config = dict(
    n_layer=11,
    experts_per_token=4,
    d_shared_expert=64,
    moe_layers=[0, 1, 2, 3, 4, 5, 6, 7, 8, 9, 10],
    init_std_router=0.0102,
    norm='rmsnorm',
    lr=0.00866,
    beta2=0.95,
    train_tokens=447600000,
    steps=3415,
    dataset='wikipedia_en',
)
Below are experts of layer 8 (counted from 0) of a mixture-of-experts language model. Rows are named router (the router's row for the expert), gate (a neuron's input weights, with its number), up (a neuron's input weights, with its number), down (a neuron's output weights, with its number) and show model dimensions 0-127. Each number is 500 + 40 x the weight over its row's rms, rounded and kept within 0 to 999. Numbers have three digits each.
After each expert's rows: "comes after" lists some tokens at least twice as common just before its tokens as in all text; "comes before" lists some tokens at least twice as common just after its tokens as in all text. This comes from a sample of Wikipedia text that the model never trained on. Tokens count by the router's weight.

# expert 16
router:575448489528450532437503588477459495482430512463475410539466520494465489457489462497495500575473475488422501511469514480452508432500482479516457411497515527576493489494511526474507450466509416487586492445511477528504500512473439533487519504534513444525529501499508469387506542422491492500420454518477482487488510519537479416503413461541508470470557525405484467457504548501445556495481
gate9:580515477457479431478563519492486423487543466455470484516539442494436519513440419570485476418424527486445471504445474537483585437534495446453502448491528514470507480492482501549513530521577499500493389448509509503505532511520494559476457533558447505499523586509547502469560577476479527494496492449519551449505535498485547477497457554539531517479467554500489515496404485529444527508475
up9:503540428463456481585523493493504420512464503507467464500506555524540468568472462530487446595528480556480463550532495491536429529540525415443497492487444476542477517507576483492524469534538558524500556447502449498508494545509452517543454518442462510548532514433448457488458502426539473489486541517434553529461514467527511568469499432536533519455537495462439489403484493473472488452576
down9:480543479519507522497439485504455524524556516495516526459511495419552488507488544463490510527471512448432463430524488467460517516462519534487538507503505526450542536493488544444542477512471551471506518450544436479530464559579454492493483453480513450483422502491422474414528495533518523537549583564561484546535507489455482386485460459437446495523544425451534502590457464550519500577523
comes after: ",", " of", " to", " in", " and", " is"
comes before: " the", " a", " his", " an", " he", " was"

# expert 6
router:534420558510464536480548507493545606494480548467430474507529495501516518519536460465539486460531523459486492525463467548430526452566561456503427422511523482551505477392542465490484533493466524493467466488485491410540451532518535517472531538498537501548485553451493506422492542439479426413486476545463460489524511477436494528533493522487510415508540511444513467448513459422510493541464
gate9:455507463472499512472511552511517542545529474408444418531493505489546487472510508476479442453576505439507519489561481483450469504547570462443513480488501524415451484519468501435468466496451513516433528526495483561547475532537504505520468531427487493578500471504518508485472488494499497597593611437548550465543560440489525579438456481521478520517458526446485532532476452530485492544512
up9:510448534531444471536436445524500535530507484541473526493568451498470465519545522545457475529531550483507541502493503511479555510505497534512561531407494523546505479544485437439531476404513536449554514469513385471532463453515482419493479487547508488588428506514484603496428462504505474521445481476488492475505464467568549570456531517486450491495549502583487502533512490490396519508500
down9:536457503482504484521561526456539542551421539516459507529448502520500454460488470531546514482466472452451497487497541587517484457440535469413472414544492542446470471405498517498501485503513529530520498499462537491467541478488477536463502524434551524527543462408414588469543475458530545509470442493481485480545546479501596476474571521532546516480542494433483483499563565452560499515544
comes after: " ", "1", "2", "0", "9", "8"
comes before: "0", "9", "1", "2", "8", "6"

# expert 12
router:577454587419508499433506496510535560531486558466473477540508455490481524517497440478510459521532506511426483491478484468429516476585509529518471449491603480479499482414515504465491546519477501512486471503536565446509480571504518546523474525506528479520468531486474462440501539454433496465511519550416406485537501438447523565535524492447520425493576502438490433463500466466506461513564
gate7:599534518439550511503462531486492517467487483507497490494468570485527524505458508478537460479546483440519548521429544552436430506524504454495457482552475439503462494487522522484510522483520591539456512505393454558532519515492518525553531505521594423489515419487475499573502499452528490484542483502429488567482527413538435526475499427487500401547465505453539482511529486510496487419503
up7:469455498494475471542504492470532575474526514435484398525486490461474524502546360566511498509479462524508519517505459528452444547495487446479427589472414547563468513541434470531464510488454481430500527462550522548465442518466472477497455546523568555529537469515446514453509526507510510526455510488463517497508484507471401481588544495519523519505465451547404502489504486536512516535508
down7:491539521477517491558523481526520554393519536559486529542472537498442500493470546465541558515551554531484481504509474484450519489536519448466475463539479519563433519444478456470524560537574490483500501473452521521501493491579538502481572477461522517496457415399496431536468460472509526455468518505471451462579502460415513569491506490515481502447448452492465598495492415505564506467544
comes after: " ", "1", "2", "0", " |", "9"
comes before: "1", "0", "2", "9", "8", "3"

# expert 7
router:569481579517486488469492528453538561496464446445500492492502485515490515467445451482541522496566498526484579510473491525414544487481473536505401420484475460527482471496585433513481524500462523507492471536492524451474437522478506563495503518537523520544551514490511497448554538371546517461507520587442500535476492460446469463531447479503514397505491497397534487443439491512470505477498
gate7:526498575435524430531490544452551507441492510510516472460592454505428515520473516452579511494485453535469523502548532427511484481438475575474456460474543599486517514454567527508479494507439505567519483508480554489498511477473535438487559475474559477545513503459481450525514478460542512444515468518417432401510547485476540494490515555497543549520478549511512465424516509489428490564491
up7:524541499547473480492482500525505540543565469467502565398458502481518530494479463497545458510507462494495597437499502489517487445497457494486440453435491495513502474528492539500497525486531439522399449423523516606407541517452512534508481507433505457532493536493446430491539422521522460527560504491513525554515532576488536462480509495507418446472440515518500500568519423486526544577500
down7:544591502518492524465484449453489520515518499532559519423504516554502484472511494500556513526478463538583536464497456508442554511480470568570474524508463521526470465464547496556503498445501520445549469542462534450565491498545560571457485503531471516522559541444588551456558453511517497508501431499406552501465442498519494583557511499538545467502435465472526562440447506531564479473510
comes after: "1", " ", "9", "2", "0", " in"
comes before: " the", "9", "0", "1", "2", "8"

# expert 11
router:534464521553517506392479529538454588472416530456490508520507479505429505540476472480494478526536497558430538482497458489365564532488478538557383522542485408472480494454537476486496542496463486463489468523515545517434529577474489521549483481500513501532488506484483474508491519457530520514512488572450464450516457492439486524579520495483568504525494498458461474452477460490448472423542
gate9:404492441472470520440439534537484541486477462472469448579518413527468506458463469495518462497494428490483521527567503442557553472538454435450491508512465474473588514578571462550521595487493469575485481488497503502503480519495439517524501410482512516567474494472461471455491441546498514444499462498392512446461466526467493504496558495461519480451497569519458500498500481540523528450506
up9:451529461462528513524497550587533459482424527541518513528458457487487527491531513536512479514464533507494564505465564475561494478456539465576483518528589498539440530527544500518520490503442487518503486445445589536521464516484451550508515541504511557454474527482527535527463527534520485522499496524483525511503646551484541528518476528419570532506458583473466546511499492510515562634495
down9:430490507556503503454456512427537528470510476405526542547464511550525481517508386555536521560489497484454508527408432555536526395440461492506467494556484421515488525501550485534473495466522533492505479530490561490523513537506595472469612505490471447509467537505461500489553480498498478463513562513487454574534456542524512486549501523466474566524488543492509537479566529540443515496529
comes after: "2", "1", " |", "0", " ", "9"
comes before: "1", " ", "2", "0", "9", "3"

# expert 5
router:582497514510411503460514563521554551494526531462451505495424510467498499571579484498418426576573549518504517476538473485518558462503485474499446472516469469454452505491524500518449512473571486425477517407528490548510518574502506468538499524521505428503553521516438484519536478514552520491523426550504507445453492445442513531449493448426548462558536517521531477509539532497456519434482
gate4:516498472505450481503615576437548500508454534476484499457481475509504495537470524540470483544481526465559455518551564525536532518467490445511534440524500506492438459454504477502403541539476472487631476503447561515535481508551461528556463488555541514473511494591445479523507482512509441511517500471459444502479519559428474463478563512406505520538502576473470513529502518543535441518563
up4:529515552544494541445552532452513433510503480424495435568472463443528563529488437569476516545467485499492487493476461511545534479550524469566507513477418544502516525496461490538453517472455437486500551560495445564481514502502506495486512460465522468519463458589510507503452475607481501529472506453479493572497509485517486487434525533484522549477494597505571435504440471603542447553472
down4:464537442493540481496435436532472503548524509517410483538491426463472482490528517451526526546492496629510511563400473500489477524483519462509497529442496518424564484481479515462505550467417470485448500537478514447509517534526458507502501540456470518512515490462441532536540441537510598470485510589522546443483452498444486509559491460472501399427529521479525521423464517518520493525479
comes after: "\n", "-", "|", ")", " •", " Total"
comes before: " ", ":", "-", "|", "=", " •"

# expert 10
router:506423521504423494415555578445528554464484539458495446490471503483531507512520497491467434558472536511481533487578514481518560464533468469594428461499495427457451490497510472488472513474532470475528533425538482550490450560517490488530544566491507442504527507510492488545549459542476497505504470546480533439483487424411540567471456483431531400550497493519527479497501510535454555441480
gate10:469521489530508506490483437407548474511492476496565448548474453443479586467559495463520466535459423509498536412548536502530574513472487516559477499490454496509502481525527480544463558476459470484468479495569507482443534474535416474483493477516475445555518530553475479455543466566438426543437479513488543506532514505474508459457487414477530504521524466591449468612459458519477515475493
up10:499657513452522487520454547543466516447453455469458503548508433524433496467499456561480520476497564497502560481473527538459517533539614439492430526533540457536492463520536495472528537491520490528583565494512439489470469512537453537521510478563506557489562421545537523496444476567563472563472505495489537489502525508484498496544513467498572484481472515495527492537512546550540482481562
down10:527477497533477491409432599509520502539490483486448536541494476540546504517540567580438535467435571526540453503488462490475472524473474491475458514515493547548477512550455554468492477460575510528515506525481570537497444470538581472517507484482537521478548523558443453587529468524529462494550525572603453532475442533489488553478501465516418447518487518541446522498457567490464479493516
comes after: "\n", ")", "\"", "%", "}", " Party"
comes before: "\n", " ", "-", " The", "|", " In"

# expert 2
router:519472505498408500468488515524551532441489536456448428418538513486519494501505490507512441549426482532479489503447517463407581492475433453582446502498505482531494515464476484453489518521557428447572476415522521516556449572564507508538536469478531481571532531511472546528506464513501502482451488537511508464457529414433499538507552518488503409490479449487526453454449565489494500480459
gate10:529410476500473473466530532478515471459489465492428499461511476484535528439481465397472496440486436483464510422540543534498482465415522534477549480491574445477520455514471505453428462451506469540470546471524497419543477505528439501536477549582585518482553466455466500497464576528492507464443542497474533472484474478501493481517474524424400512450530465479554443454446496546471510509489
up10:433550506457490553540521472493518424526438525518451584541546500513465417556524512536548541534516467567550485526476454490492533439471480484513491440509463431587474549506539541510532464502464497478431589491413487521485501543489507575526519526489491446503421506512538544491511473483530467493484554539531473469534583473503526539468568480479547467438438498523450467505449540429543500450514
down10:563475530566527507478456460547530540419524482519528437567453569505528501464499534580503512487471491494440488549451483492472502442558523492511488570456448545470509493528448485556520458500497480515533428603488514513485537506458531506500480402523517467550497530482513486499512462563591525484470379471457490557456540519548479441541554517569492580482545550464477477497537491511466509516517
comes after: "\n", ".", ")", "==", " =", " =="
comes before: "\n", "-", "|", " The", "==", "The"

# expert 22
router:521409498576494524497530535566502515423479481456488502505491480521535470417515494467475412507536523482520564542478528521520550438523472528489466506533515491566439528496492485493542471530489395408499394516575530448533441592539551513517539420572506452525476569498517515488483495524510456456485534512482485432492534472519541490503508524489482448495513484424478483520457580464534515513456
gate11:450484550459530499509515520544483478568495503420516502461552510467510532511525468535427563500505461482485444488484484503489493479510530524459534528574454523533509555527409477589418420445454446515537539485506567490562504537473515535503483545528481528451411549503490554520478492512596446431502516472484580456491461443456449480566487503489489473475523513492481466492509528571524516577415
up11:531513536485574466501613534525567603558414527562494542484591509499496505456510473491580473511507495464475507497506435516457537541472450434517431566462507561482456523516534496515495534534464503464466512555548521451491509441438528517524507503492528525429478526542467553494576458426499466579508504478507541505480431562471489469518503515512452570528513489527486511454443495454535470471527
down11:516486530524496528460431522558464553489503523492566520546513467484474574465538450453500420428460496467459471495491514416489497485519524571545490520423560464437505405523558507462429590472481494575535522509522478483526460577459505457496405467519518467514465525491545555485479538488494507530463542412468519450486499563565491512533523531521514538478540584459510535510557516505484531500526
comes after: "\n", ".", "==", "-", " (", " \""
comes before: "\n", "|", "==", "The", "===", "C"